python train.py --n_layer=8 --d_model=384 --n_experts=64 --experts_per_token=2 --d_expert=224 --d_shared_expert=256 --activation="swiglu" --moe_layers=[1, 2, 3, 4, 5, 6, 7] --router_score="sigmoid" --normalize_top_k=false --routed_scale=1.41 --balance_loss=0.0189 --balance_bias=false --init_std_router=0.0349 --lr_router=0.00102 --n_head=12 --n_kv_head=4 --head_dim=32 --vocab_size=8192 --norm="rmsnorm" --norm_place="pre" --norm_eps=1e-05 --positions="learned" --qk_norm=true --attn_scale=0.177 --tie_embeddings=true --parallel_block=false --init="normal" --init_std_qkv=0.0227 --init_std_o=0.0 --init_std_up=0.0227 --init_std_down=0.0 --optimizer="muon" --lr=0.0103 --lr_mult_o=4.0 --lr_mult_down=3.0 --beta1=0.9 --lr_head=0.00459 --warmup_steps=82 --schedule="wsd" --decay_fraction=1.0 --decay_shape="pow" --final_lr_fraction=0.0 --batch_tokens=131072 --seq_len=1024 --doc_mask=false --train_tokens=839100000 --steps=6402 --dataset="wikipedia_en"
Below are experts of layer 3 (counted from 0) of a mixture-of-experts language model. Rows are named router (the router's row for the expert), gate (a neuron's input weights, with its number), up (a neuron's input weights, with its number) and show model dimensions 192-287. Each number is 128 + 24 x the weight over its row's rms, rounded and kept within 0 to 255.
After each expert's rows: a language model's description of what the expert responds to. This comes from a sample of Wikipedia text that the model never trained on.

# expert 47
router [102 117  97 169 120  99 125 155 129 112  96 127 125  92 109 143 132 114 138  99  90 147 122 109 113 135 140 117  99 157 152 118 129 173 126 185 151 153 117 100 132 119 166 122 164 107 133  78 107  84 116 125 142 154 116 138 138 133 109  93 121 144 168 137 149 131  90 152 114 101  87 122 126 101 115 127 151 152 137 145 108 159 128 119 133 145 179 171 103 121 100 132 164 137 157 120]
gate3 [100 106 124 156 132 100 155 155 149 116 128 141 132 132 133 141 138 109 146 134 119 139 108 100 129 119 140 106 119 137 147 111 137 106 170 162 122 132 192 129 173 117 120 100 114 181 132 105 135 113 119  87 137 154 114 127 131 110 123 156 127 177  55 131 125 175 110 151 137 170 117 133 150 128 120 151 149 132 160  99  93 145  93 101 131 112 125 118 139 136  95 123 135 130 125 106]
up3 [140 157  92 158 115 106 118 110 144  95 118 115 157 130 125 115 152 120 150 143 134 151 146  86 133 147 130 129 118 144 138 164  87 121 151  98 125 117 158 128 148 149 155 132 142 138 148  82 106 105 163  76 110 118 101 155 131 132 158 169 112 131 108 142 107 151 142  93 142 152 138 148 134 150 156 148 129 146 133  87 123 107  79 126 138 158 124 104 152 148 111 139 128 138 127  92]
gate4 [122 138 143 167 111 177  88 100 152 130 142 102 119 105 106 135 147 107 123  59 121 136 104  95  97 137 140 161 158 147 159 134 109 102 120  69 158 132 120 134 131 112 128 120 134  99 140 135 183 100 145 125 154  82 143 146 118 106 146 115  80 130 123 176 109 117  85 129 113 101 160 143 120 114 108 139 122  83 151 100 158 168  96 156 128 135 140 131  98 182 141 148 152 120 140  78]
up4 [118  86 124  93 143 131 122  82 117 120 165  99 139 169 142 126  94 131 152 106  80 124 151 154 170  76 192  87 108 103 151 110  87 127 151 142 144 112 120 150 103 105  91 162 143 135  97 127 137 129  73 143 174  92 138 141 148 149 118 148 153 129 104 112 132 143 107 113 126 174 111 124 181  99 183 126 169 157 145 142 129 129 182 111 126 131 116 122 122 132 134 140 120 129 112 136]
Description: Prepositions after participles. Prepositions following past participles, above all by in ceded by, preceded by, music by, plus with, to, in, and table pipes.

# expert 29
router [138 132  85 143 105 122 116 133 100 150 159 141 138 123 110 147 139 137 145 110 107 125 156 158  97 143 161 107 100 116 101 133 139 176 121 144 149 119 127 118 152 106 150 100 122 135 168  59 120 122 136 124 186 106 124  65 119 138 103 107 154 106 126 149 121 104 109 139 114 131 115 132 142 168  72 105 166 113 129 137 167 126 163 133 176 121 155 118  84 114 149 102 136 105 150 114]
gate0 [105 168 112 165 123 124 135 132 104 110  91 118 131 141  96 101 114 197 168 130 131 128 155 138 113 144 145  68 105 146  92 116 149 136 173 152 156 141 113 132 133 140 178  89 125 139 181 136 138  81 103 167 138 170 146 175 148 137  94 117 134 122  99 137 129 169 112 110 114 120 139 155 119 108 133 140 154 134 151 122 142 123 153 153 125 112 148 151 123 143 153  87 123  77 134  93]
up0 [122 111 145  95 112 145 133 137 155  80 121  96 142  88 147 120 129  96 120 137 167 111 102 166 125 124 182 157 173 117 117 161 143  98  84 114 105 109 140 132 136  85  67 133 134 160 120 143 120 129 133 109 107  98  85 111 122 100 166 136 137 123 182 130 152 130 147 136 153 113 125 142  74 122 105 120 119 162 142 132 103  93 136 108 131 157  98 128 139 117 134 126 116 147 115 106]
gate1 [103 102 135 155 118 159 118 116 121 210 160 139 137  84 152  94 121 117 142 163 111 147 133 113 133  91 111 144  88 154  88 115 101 123 144 104 108 106 106 152 145 120  92 125 190  84 166 119 138 127 105 180 109 162 136 124 126 102 125 130 151 162 129 167 142 131 128 100 145 134 124 112 140 145 140 143  97 106 100 127 148  94 163 151 127 102 146 147  98 125 108 138 160 153  87 148]
up1 [150 153 111 124 137  83 154 140 143 114 175 114 103 160 104 131 127 149 101 144  94 117 145 113 152 154 162 178 153 138 100 165 148 138 124 119 100 162 125 132 118 110 122 115 120 100 127 114  80 153 146 111 170 119 114 105 143 137 112  98 142  94 129 117 148 142 129 143 128 130 136  94  95 124  85 134 150 135 106 121 143  90 127 132 132 109 142 128 162 188 151 132 168 139 130 145]
Description: Capital-letter acronym pieces. Single capitals and fragments inside acronyms and abbreviations, e.g. USSR, NASCAR, NATO, PC, BCE, US, MMA.

# expert 32
router [133 159 108 105 129  84 122 124  92 117 117 131 132 123  82 107 128 132 106 117  86 142 132 149 105 130 155 125  90 162 111 145 100 180 135 102 157 160  99 121 149  81 100 103 142 107 112 100 122 105 135 142 126  85 104 153 137 140 142 120 146 152 131  90 165 147 155 155 137 107  79 144 143 127 145 112 145 130 135  80 138 165 121  98 110 130 129  97 128 147 122 118 151 181 137 111]
gate5 [120 148 128 109 109 168 119 144 109  58 158  96 159 125 136 120 147 168 123 144 100 111 154 137 140 114 152  90 129 144 147 155 151 117 146  93 147 104 121 132 124  85 120 125 158 127  96 138 138 113 128 166 117  83 128 120 124 138 142 115 129 134 135 170 150  89  72 116 136 103 120 137 165 141  94 111 117 137 136 157 147 124 129 134 124 124 160  89 108 125 179 105 124 115 145 197]
up5 [116  95 120 103 142 138 126 132 151 147 157 123 130 148  99 129 123 119 117 140 140 143 134 100  63 140 143 174 103 120 120 136 130 145 143 145 109 137 157  98 126 139 122 153 116  90 143 104 142 142  98 138 101 139 134 129 116 150 138 153 164 133 140 113 135 152 149 133 133  89 137 185  74 155 100 138 139 148 110 127 122 129 161 132 109 157 130 174 141 132 124 123 138 166 124 157]
gate6 [141 145 116 123 125 146 114 124  95 184 153 127 130 151 169 102 130 154 136 116 107 125 134  84 103 186 105 126  70 151 140 138 156 172 139 154 151 118 137 166 145 154 117 120 146 100 125 143 146 125 134 132 100  89 113 161 124 131  90  94 160 126 144 151  96  97 154 114 127 133 122 142 159 130 120 182  85 130 107 134 111 171 156 128 135 112 103 137 100 145 157 146 189 129 104 166]
up6 [127 113 145 151 140 145 109 101 118 110 145 123 123 140 105 158 135  89  81 126 142 135 145 141  85 166 145  99 134 118 114  84  91 137  96 139 139 171 103 116 106 170 170 154 102 142  97  81 136 114 106 141  54 107  99 132 129 141 144 134 115 116 159 138 109 126 108 135 144 117 117 139 144  78 146 182 157 101  99 118 152 111  82 124 124 105 118 156 126 110 136 119 143 158 106  96]
Description: Word-final inflection endings. Word-ending pieces such as -ows, -ings, -es, -ed, -ly completing a word, e.g. flows, plots, receives, Blown.

# expert 3
router [151 143 120 157  97 105  89 128 144 110 140 166 112 106  90 129 158 144 135 124 110 118 194 126 147 126 120 121 171 142 183 127 123 131 129 123 114 163 116 107 129  79 142  72 133  88 150 101 145 124 106 132 127  82 151 135 146 140  95 130 149 155 112 144 154 120  99 156  92  88  89 136 121 147 135 117 101 128 144 157 128 122 151 143 141 135 128 149 147 121 141  85 163 152 133 116]
gate0 [159 127 133 127 144 126  93 118 105 120 123 132 139 139 120 100 129 146 113 124 122 134 113 131 149 133 126 102 111 173 146 138  81 101 147 113 129 166 139  88 125  78 149 111 143 130 135 115 133 157 111  94 153 138 147 106 113 135 107  78  92 118 107 167 131 140 112 162 107 120  89 135  91 119 137 111 117 108 143 181 124 192 125 118 120 111 112 128 121 109 120 126 151 114 141 125]
up0 [103 130 138 166 112 143 133 132  84 155 115 163  95 153 166  95 141 119 134 120  89 120 137 102 108 127  96 148  97 111 113 135 132 133 100 144  95  87 117 155 123 158 125 147 115 109 144 111 164 128 128 126 124 130 122 149 147 140 110 146 152 134 177 112 155 148 146 113 140  98 145 146 162 114 108 109 134 186  95 101 151 101 141 105 143 171 143 150 147 176 110 120  84 139 119 106]
gate1 [103 166  99  92 112 125 112 106 145 116 141 157 116  95 157 118  91 124 118 142 155 116  89 133 132 152  72 101  88 102 101 137 151 145 108 119 134  89 152 127  91 104 161 108 149 134 117 142 162 120 115 150 115 118 161 133 125 110 151 103 165  97 127 118  64  95 135 117 176  93  90 117 123 122  87 116  97 102 120 124 150 115 161  97 134 119 154 129 140 163 138  92 131 107 136 152]
up1 [ 90  91 116 138 163 127 118 124 165 115 111 128 112 114 106 116 120 127 123 151  89 128 143 128  97 109 147 120 118 132 179 135 151  91 124 145 138 137 157 121 130 148 146  85 143 122 103 120 126 112 118 119 168 130 110 130 122 118 108 105 134 147 185 112 151 133 104 169 122 142 141 118  96 118 158  85  90 133 164 100 133 157 112 146 123 142 121  92 158 127 134 137 101 146 160  93]
Description: Mid-word vowel/consonant pieces. Short pieces inside common nouns and adjectives after an opening consonant cluster, such as gl-az-ing, cruc-i-form, l-az-y, c-arg-o.

# expert 6
router [163 164  91 129 131 114  98  86 108 115 141 132 140  95 123  75 138 118 138 120 141 128 120  98 101 161 144 116 116 146 159 128 153 128 156  96 127 152 127 126 150 130 135 130 142 151 123  89 140 103 126  81 168 125 122 161 126 176 122 114 142 180  92 121 140 153 128 142 137  93  85 114 162 113 155 112 122 127 145  80 161 163 128 110 112 118 122 126 103 117 106 145 132 129  97 100]
gate5 [124 128 133 157 119 105 120 117 129 138 121 118 143  99  87 129 133 130  89 133 121 126 126  90 150 140 122 139 110  95 155 141 115 161 133  52 116 129  96  99 122 167  92 133 121 152  89 129 144 111 130 164 115 176 133 106 132 160 164 114 129 154 132 126 138 120 107 126 143 135 107 141 131 121 107 136  93 162 118 143 173 137 126 123 148 176 136 104 158  88 139 144 121 111 117  88]
up5 [ 81 123 161 120 131 156 125 144 162 127 124 126 141 150 150 108 112 143 130  93 131 127 170 133 116 117 124 108 112 176 101  83  95 139 143 141 123 123 155 149 103 101 139 153  82 131 155 132 133 124 148  85 155 153 117 127 124 128 134 101 164 127 126 111 129 116 116 146  97  83 114 107 106 108 172 117  72 115 132 142 101  95 142 171 126  96 120 162 144 112 100 121  84  87 183 120]
gate6 [144 134 117 172 136 137 148 145 134 162 104 128 124 114  99 120 128 171 111 121 140 132 115 125 150  91 149 138 102 123 193 137 144 109  93 100 142 140  96 123 107 134 111  93 105 139 133 149 103 121 117  93 111 140 125 122 123 153 116 188 107 113 133 137 130 134 120 139 110 127 112 138 141 153 176 144 151  70 171 145 113 152 155 146 116 140  97 121  85  96 149 145 188 103 106 127]
up6 [125 146 125 114 134 141  93 170 147 102 153 161 136 151 127 132 138 159 133  90 109 137 129 131 130 131 103 101 129 139 123  98 146 169 146 162 102 153  93 129 101 117 125 117 119 110 130 142 117 120 112 123 120 101 164 110 119 132 138  92 132 101 120 119 125 158 158 114 121 176 148 114 135 145 140 119 137 176  84 109 100  78  93 121 124 119 136 167  70 101 132 134 101 140 162  99]
Description: Verb endings, base verbs. Final pieces of verbs such as -ing, -ed, -ates, and base verbs after to or would, e.g. begging, launched, provide.

# expert 12
router [115 141 116 131 145 104 113 139 138 156 159 173 101  88 121 161 121  75 141  98 103 133 163 129 109 144 157 123 171 149 106 126  96 187 118  99 145 150 122 110 134 126 136 123 119 158 118 102 165 102 168 166 131 116  91 136 141 166  82 126 123 170 106 125 178 132 151 135  80  79 115 132 155 102 112 151 139 130 115 111 145 131 128 155 123 138 146  99 128 120 149 166 115 183  89 126]
gate1 [144 139 132 136 123 124 169 147 125 125 142 121 160 129 135  97 117 135 137 131  96 135 141  96 136 105 129 137 129 105 139 107  84  80 132 162 147 158 130 118 119 126 142 169 122 130 125 149 109 114 122 115  90 140 147 127 126 166 161 134 132 135 110  84 132 131 174 154  75 150 156 120 130  84 158 183  92 122 110 102 169 130 120 123 147  95 151 104 156 104 121 132 132 121 128 163]
up1 [136 129 128 145 113 116 177 137 123 119  61 119 130 108 115 118 142  93 148 143 159 130 169 111 131 133 135 145 164  84 139 124 140 146  82 103 126 126 145 128 153 154 118 150 138 110  99 111 134 132 118  97  92 135 121 113 141 154 144 152 126 145 165 100 165 125 152 132 114 170 104  72 113 132 153 132 106 145 125 117 191 136  82 163 149  85 132 140 113 109 122 133  72 132  98 140]
gate2 [ 95 171 136 107 117 134 144 138 113 154 156 150  93 114 162  90  85 101 149 164 109 131 154 109 135 146 144 188 130 139 106 116 141 125 163  99 125 150 119 163 150 114 109 174 115 116 136 117 143 146 115 110 120 104 131 118 121 173  46 128 146 135 102 120 108 146 136 179 119 156  70 154 150 121 119 116 128 138  94 153 118 114  92 131 129 144 144 102 117 121 107 121 109 114 142 120]
up2 [156 139 146  80 134 139 131 104 116 149 135 148 145 140 128 174 141 121 124  86 155 120 128 151 134  98 155 108 133 164 101 119 119 121 114 117 108 131 149 164 120  94 133 115 148  91 190 128 145 119 124 143 159 146 141 167 125 102  76 142  96 128 165 116 122  93 107 145 162  99 133 148 153 141 142 104 150  90 143 136  90 146 111 113 133 139 125 143  91 171 125 123 158 156 142  79]
Description: Word-final suffix pieces. Closing pieces of multi-piece words, often Romance or foreign names and particles, e.g. marti-al, Com-edy, de, el, La.

# expert 20
router [159 104 104 120 126 146  85  97 136 169 126 176 131 147  82 101 170  79 174 123  88 146 103  94  82 148 129 136 102 115 101 129 102 189 149 119 124 125 115 123 139  87 130 119 155  83 113 121 133 139 120 167 169 150 124 144 120 155  82 137 128 165 119 202 160 103 112 167 142 100 109 140 149 122  76 115 107 134 147 153 147 131 125 121 107  72  67 159 119 107 120 113 120 162 135 122]
gate0 [103  82 127  98 135 138 148  87 113 160 130 129 111 141 160 125 157 124 172 127 131 125 122 109 149 129 104 102 156 100 137 112 136 146 123 134 134 134  88 112 133 156  91 117 137 135  65 139  95 127 127  75 155 138  72 150 121 133 104 152 130 164 108 133 161 184 126 128 137  74 135 123 171 121 137 123 111 156 128  98 125 119 143 156 121 160 116 130 127 136 151 145  84 144 159 152]
up0 [129  87 140 129 142 120 113 131 128 137 118 163 142 147 113 130 136 146  80 104 100  99 151 127 140 127 118 126 123  83 118 139 122 133 113 114 154 103 126 115 155  98 127 168 149  83  89 133 182 135  84 126  84 119 109 141 122 134 151 124 135 130 145 142 134  63 140 131  82 110 104 123 145 194 136 105 127 121 124 144 124 166 137 115 136 115 123 158 112 122 156  85 136 121 145 143]
gate1 [117 154 128  93 119  88 180 131 134 119 109 121 136  90 139 116 128  97 127 155  90 134 117 127 108 116 162 133 134  75 129 104  99 114 133 167 146 118 151 147 119 105  94  85 107 136 119 142  69  97 131  91 152 106 117  96 117 126 124 120  90 133 115 175 129 105 129 131 124  72 125 143 141 128  69  86 111  98 121 125 138 138 131 134 136 124 127  93 113  90 153  90 139  82 168 148]
up1 [155 143 107 150 140 118 136 102 103 157 124 123 132  93 140 102 140 131 152 130 122 128 139 107 176  92 170 106 133 126 128 126 117  95 155 149 155 164 146 159 102 134 138 119 170 113 105 125 188 115 156 120 117 118 117 119 124 143  97  79  82 119 143 170 127 168  99  72 114 155 147 145 114 114 111 148  90 126 136 124 130 112 181 148 113 101 133 138 138 100 127 103 104 105  85 125]
Description: War and adjective endings. The word War/war in names like Civil War and World War, plus word-final endings like -ic, -ical, -ant, -ster.

# expert 7
router [151 145 117 158 105  97 138 121 133 130 160 133 124 116 124 131 142 118 126 128  94 131 157 161 136 172 130  93 121 174 126 115 104 130  99 135 132 192 114 104 135 126 130  88 155 118 101 132 131 118 152 177 156 100 135 104 111 134 146  80 100 112 134 160 161 162 111 163  98  79 110 104 176 114 108 164 118 105 136 119  91 152 123  88 105  94 149 114  92 108 153 137 123 148 131 132]
gate0 [133  90 132 117 138 149 136  72 124 150  93 130 154 122 131 119 148 143 119 152  88 132 130 172 189 165 144 133 149 142 153 133  85 124 116 151 109 135 156 148 103 110 158 100 112 112 145  82 153 106 150 135 154 108 148  89 135 115  83 129 102 156 138 141 146 151 145 130 132 159  74 124 118 150 140 164 111 168 150 110 108 174 123  93 129  92 128 124  95  96 149 144 102  84 104 138]
up0 [135  94 157 133 123 133 148  99 110 118 122  98 107 117 110  84 142 158 140 126 158 128 156 152 101 125 119 107 115 120 123 125 116 150  83 117 101 108 129 120 148 160 142 130 116 136 137 166  93 131 135 159 189 120 181 111 130 180 106 109 153 139  95 148 139 138 117 109 131 100 145 132 143 153 106 133 149 146 100 147 152 133 174 151 128 146 112 104 156 119 144 193 161 161 135 135]
gate1 [168  95 111 128 118 114 137 151 142 167 109 171 111 126 108 101 127 143 162 143 163 125 103 122 150 146 140 131  90 151  87 127 141 140 106  94 120 122 105 137 106 162 130  93 175 146 106  77 146 101 122 154 123 147 113 103 128 104 159 163 121 123 139 153 116 155 168 143 154 118  98  95 141 120 141 130  97 164 119 163 118 152 103 152 114 161 140 165 140 119 114 116 165 117 103 133]
up1 [130 113 101 118 128 142 101 171 123 121  96 156 111  94 144 182 126 109 140 116 118 119  72  91 109  83 155 104 143 118 141 145 125 153 149 128 126  95 169 116 132  55 139 186 126 152 120  84 148 175 162 124  99 107 136 174 130  98 123 153 141 147 143  94 153 121 139 101 122 124 115 117 162 139 129 101 133 102 120 163 133 119 123 117 108 145 101 176 135 136 114 123 124  59  99 108]
Description: Word-final fragments, numbers. Short word-ending pieces completing a word, such as t in "blunt" or "didn't", plus li, ion, ty; also lone digits in tables.

# expert 4
router [ 97  83 112 131 100  88  99 148 117 148 133 119 118 102 128 125 133 128 175 141 120 114 149 173  65 122 161 143  83 123 146 122 125 135 139 158 137 142 146 112 159 112 107 106 123 103 153  89 102 177 150 153 146 144 113 145 150 120 110  88 132 144 121 138 131 200 116 134 134 134  89 145 134 122 112 126 102 105 127 174 127 167 123 139 109 134 143 186 116 102 100  91 145 144 143 117]
gate0 [116 123 135 142 118 121  98 152 147 147  89 152 114 104 155 110 110 140  95 123 153 108  72 139 106 101 137 119 142 137 168  60  86 142 141 122 120 134  86  83 144 136 106 164  97 102 115 156 136 125  78 167 153 186 140 178 136 124 105 100 159 144 126 146  65 159 136 121 118 144 123 140 114 155 105 158 105 123 107 135 110 105 143 144 118 123 123 115 166 165 101 114 148 166 140 150]
up0 [ 96 124 138 148 138 147 162 127 121 107 134 110 122 116 121 123 138 156  83 116 124 140 175 107  85 155 151 129 129 101 103 146 156 182 149 124 123 134 136 115 109  85 104 127 132 142 142 130 131 121 135 145 133 116  92  92 127 157 136 146 122 132 172 140 156  97 135 146 143 187 116 108 110 132 119 138 129 119 153 125 136 105 179 123 135 133 155 119 103 133 141 113 135 108 100 115]
gate1 [109 137 120 151 133 123 108 172  78 138 125 125 109 157 117  86 128 145 137 142 135 129 157  99 135 165 116 107 113 169  93 142 145 145 146 128 148  77 114 106 154 195 105 144 142 132 168 120  62 140 149 182 110 134 138 126 121 179 117 128 111  64  85 106 151  94 155 127 181 138 164 104 136 116 122 121 132 125 139 118 122  74 138 146 126 137 125 136 112  94 128 158 142 105 160  85]
up1 [ 99 126 123 159 121 156 179 139 123 109 124 133 144 141 128 133 108 156 181 128 180 107 117 111 142 118 164 114 107 122 117 151  93 161  88 139 120 132 107 136 148 137 116 125 131 139 132 179 101  98 143 104 108  96  99 106 135 127 137 117 150 113 151 102 144 121  91  95 140 114 152 133 113 117 122 119 140 126 123 153  91 165 105 134 124 137 102 109 159  83 158 106 115 127 148 113]
Description: Personal name fragments. Word pieces inside personal names, mostly given names and surname starts or endings, such as Kenn, Hans, Mc, Arn-old, Spenc-er.

# expert 1
router [130 102  91 183 108 103 158 101 120 142  97 165 107 105 134 163 141  63 147 106  73 156 142 141 102 137 128 124 133 125 153 107 145 148 140 118 154 154 136 124 118 122 148  89 193 112 128 111 122 114 100 127 112 111  81 125 110 170 125 128 131 148 125 172 153 146 117 154 123 135  90 106 126  89 136 134 101 155 149  86 173 154 119 124 107  99 131 166 136 107 104 132 152 182 160  95]
gate2 [131 110 161 145 134 150  92 133 151 126 125 149 128 118 141 116 163 110 127  89 129 128 120 137 112 122 141 149 112 137 148  84 114 145 138 119 109 130 167 127 144  76 126 134 107 151 116 120 109 168 134 130 164  98  91 118 109 130 115 108 180  87 193  98 103 185 155 157 138 186 102 158 128 110 199 115  87 133 115 139 117 105 122 140 148 104 152 148 128 103 137 119 131 149 113  69]
up2 [112 126 110 144 119 142 108 125  97 103 119 148 117 128 155 161 118 121 139 146 126 124 151 151 162 134 167 137  92 116 155 144 110  73 160 157 169 114  98 114 135 148 147  71 161  87 155  60 131 118 116 140 107 119 157 116 124 134 124 129 127 142  89  70 145 112 118 145 174  99 179 115 160 155  86 103 202 155 163 170 118 142  98 149 129 153 120 152 133 151  87  99 107 137 141  81]
gate3 [121 147 143 162  99 117 137 113 112 130 119 141 133 149 111 119 113 113 103 142 145 136 152 127 169 101 128  74 130 129 126 163  97 151 140 148 123 126 131 104 128 107 118 160 107 141 126 127 129 118 136 166 127 140 133 136 134 140 121 141 121 131 152  75 114 171 121 143  63 107 142 167 164 129 153 140 184 141 180 132 115 111  82 103 143 124 143 121 137  98 106 108 115 133 142 150]
up3 [116 137 147 123 128 143 100 162 167 125 121 144 115 146 135 123 127 151 139 160 113 144 132 144 123  75 133 139 111 169 125 112 107 122 123 175 145 117 152 132 108 117  90 127 150 153 117 137 106 121 102 118 155 167 130 117 123 139 133 139 138 112 120 127 132 155 139 129  99 115 182 208 121 179 152 126 104 124 176 160 120 148 123 148 158 125 146 130 144 111 122 160 118 106 152  95]
Description: Prepositions after predicates. Prepositions following a verb or noun and introducing its object, mostly to, of, with, by, from, e.g. "led to", "objected to", "disengagement from".

# expert 14
router [137 134 117 173 116  90  82 121  93 138 118 146 163 146  76 142 141 156 162 104 124 113 139 144 107 150 155 137 125 115 142 134 145 155 133 136 131 178 121 113 164 124 135 125 108  99 120  81 101 148 131 122 142  82  98 112 129 125  88 115 127 166 131 145 152 136 148 179  88 133 101 143 149 115 104 134 163 152 149 127 165 168 145 132 154 128 129 140  92 132 118 123 127 150 103 119]
gate0 [176 145 113 124 102 117 114 144 122 115 147 150 189 149 139  83 126 137  94 103 113 126 171 131 134 132 118 121 162 112 120  72 131 103 149 133 158 133 101 145  95 125 159 160 123 149 149 122 130 144  87 147 151 142 100 173 129 146 119 104  91 103 126 136 130  96 142 105 159  84 131 136 142 137 140 118  73 158 185 130 123 114 106 132 123 166 148 126 109 121 115 100 156 156 152  84]
up0 [167 127 137 136 149 127  71 150 136 160 148 145 148 137  99 143 137 113 115 180 145 128 137 154  52 128 134 101 169  99 186 163  99 109 151 117 117 144 114 130 144 136 142 107 146 117 151 151 140 113 160 103 112  83 125 142 125 123 133 112 165 124 152 140 145 122  96  94 134 128 134  99  94 182 123 123 172 108 157 121 144 126 152 130 124  90 119 124 146 131 135 138 100 131 113 155]
gate1 [155  87 126 156 127 122 100 135 141 153 182 134 122  99  80  96 157 122 145 118 110 127 140 122 114 131 113 151 133 148 113 171 116 143 146  92 163 182 165 100 145 101 123 100 108 115 176 144 159 112 147  89 131 139 105 130 135 138 134 158 118 137 133 161 180 168 129 105 124 128 142 160 122 133 125 118 139 130 112 125 116  96 122 109 132 148 140 180 147 155 136 123 141 124 159  94]
up1 [106 171 110 109 150 143 160 133 131 120  52  86 157 101 162 177 110 149 100 158 114 134 116 100 152 104 137 130 115 139 130  68 106 116 127 135 119 121 124 134 113 134 159 152 187 142  98  84 140 118 112 142 116 133 131 132 137 147 124 143 139 123 139 119 110  71 113 133 144 123 115  87 157 129 130 125 145 151 125 136 130 142 148 145 106 113 107  53 122 115 130 104 111 123 129 139]
Description: Single capital letters. Lone uppercase letters inside acronyms, codes or word starts, e.g. 5-HT, HBO, BLR, Messina, Baylor.

# expert 10
router [121 172 121 162 113 113 146  97  79 147 102  96 139 105  71 142 141 123 116  89  93 131 144 140 111 151 149 107 115 173 186 105 132 148 143 126 152 140 134 111 160 122 188 130 195  83 153 101 114 154 152 130 127  87 136 103 104 133 130 118 129 168 119 110 142 125 114 132 151 134 137 115 164 125  95 118 100  94 130 148 146 177 109 126 115 133 169 119 109 131 117 113 135 164 151 134]
gate0 [123 113 119 147 135 159 167 124 135 125 125  82 151 142 142 182 130 151 151  83 106 132 154 142  51  87 151 140 125  90 142 103 102 123 107 110 136 130 129 106 168  68 140  91 143 120 154  86 149 157 131 136 120 134 116 120 114  95 108 128 154 135 116 131 154 131 125 148 175 132 131 153 158 131 116 115 129  76 127 141  78 116 116  99 128 156 138 112 145 155  97 117 138 116  95  94]
up0 [169 123 112 190 118 112 132 100 117 154 127 132 130 137 120 122 142 162 153 124 116 109 104 164 112 173 141 149  91 150 161 108 144 146 106 114 155 100 122 107 123 144  94 127 127 148 136 142  92 119 136 118 102 131 110 100 130 137 176 162  75 146 132  99 155 117 192 141 113 130 105 132 116  88 134  75 127 108 129  80 179 108 145 139 131 126 126 157 115 107 142 157  94 147 100 127]
gate1 [135 156 118 129 133 139 109 112 110  93 114 145 173  80 100 126 168 131 144 148  89 141 130  77 160 147 108 122 186 144 107 140  99 139  91 122 115 164 113 114 158  90 123  85 137 112 141 137 138  89 115 145 130 155  76  90 139 136 103 159 116 166 138 129 139 156 110 106 147 143 120 135 108 143 159  81 140 113 143 154 133 138 145 105 127 128 129 160 116 140 158 123 147 132 124  89]
up1 [119 169  75 131 130 137 140 124  95  85 137 127 157 115 123 130 150 145  94 147  81 126 110 135 143 148 110 114 115 150 131  73  77 103 121 124 111 108  83 134 109  87 138 103 124 142 134 118 115 150 134 124 148 142 130 135 141 179  67 126 137 120 219 171 108 166 121 168 155 104 146 132 126 140 125  75 150 170 133 147 101 155  92 139 117 145 104 138  86 125 155 117 154 126 123  98]
Description: Place-name beginnings. Opening pieces of country, region and nationality words after in, of or the, such as Fin-land, Colomb-ia, Philipp-ine.

# expert 31
router [111 178 124 166  96  91 119 140 119 117 131 140 161 103  99 115 151 127 117 103 112 109 119 121  84 147 166 140 129 166 152 152 126 146 106 167 104 153 108  68 109  98 135 118 124  88 125  68 153 113 123 129 123  73 108 141 149 121 124 155 163 140 131 146 145 110 115 114 111  82 104 199 143 121 141 138 115 157 161  92 122 146 149 140 129 148 119 115 133 130  96 112 173 162 145 110]
gate6 [113  91 101 153 119 119 128 129 117 140 142 126 107 141 127  93 154 180 130  77 143 121 221 114 131 190 113 143 145 162  79 141 140 145  91  98 167 148 139 102 124  94 134 124  77 139 139 123 161 134 114 145 144 122 152 145 126 122 160 143 147 108 174 130 153 114 120 158 169 158 126 127 108 138 118 179 145 153 125 137 137 123 112 135 143 139 139 118 176 118 139 118 156 142 129 131]
up6 [204 107 117 131 146 131 104 133 148  89 149 151 124 133 113 103 121  95 146 156 116 136 108 155  85 114 144 164  88 117 124 129 129 149 178 143 128 126 132 128 119 106  91  85 120  73 147 131 165 121 165 171 106 119 154 161 130 106 179  94 120  62 160  93 155 104 121 153 132  87 139 165  86  60 153 135 106 122 157 133 119 153  34 121 133 164 138 129  88 154 139  92 140 127 138  64]
gate7 [172 133 144 152 129 146 107  96 128 124 133  99 132 165 142 117  94 142 142 109 141 129 141  74 164 127 101 116 148 139  80 169 118 130 125 166 122 126 144 111 140 124  75 162 149 124 164 160 111 122 129  84  79 126 133 148 113 194  76 116 159 128 107 127 131 145 169  99 108  85 121 115 126 189 133 117 118 130 113 129 115 155 150 164 151 144 129 150 109 119 127 124 110 117 165  90]
up7 [147 143 128 164 113 158 127  85 117 103 163 101 163 108 136 158 121 160 139 153 134 118 148 138  97 110 113 144 111 127 136 105 129 131 149 147 104 140 149 123 142 102 115 148 105 108  94 129 116  93 139 154  98 130 120 164 129 176 149 127  99 130 146 100  94 148 136 126 165 127 173 158 118 143  95 129 116 143 114 114 127 149 124 125 140  99 121 140 155 153 115 142 146  89 120 118]
Description: Inner and suffix pieces. Word-internal or word-final pieces before punctuation, like am, um, ment, tures, ts, as in "circumstances", "framework", "Democrats".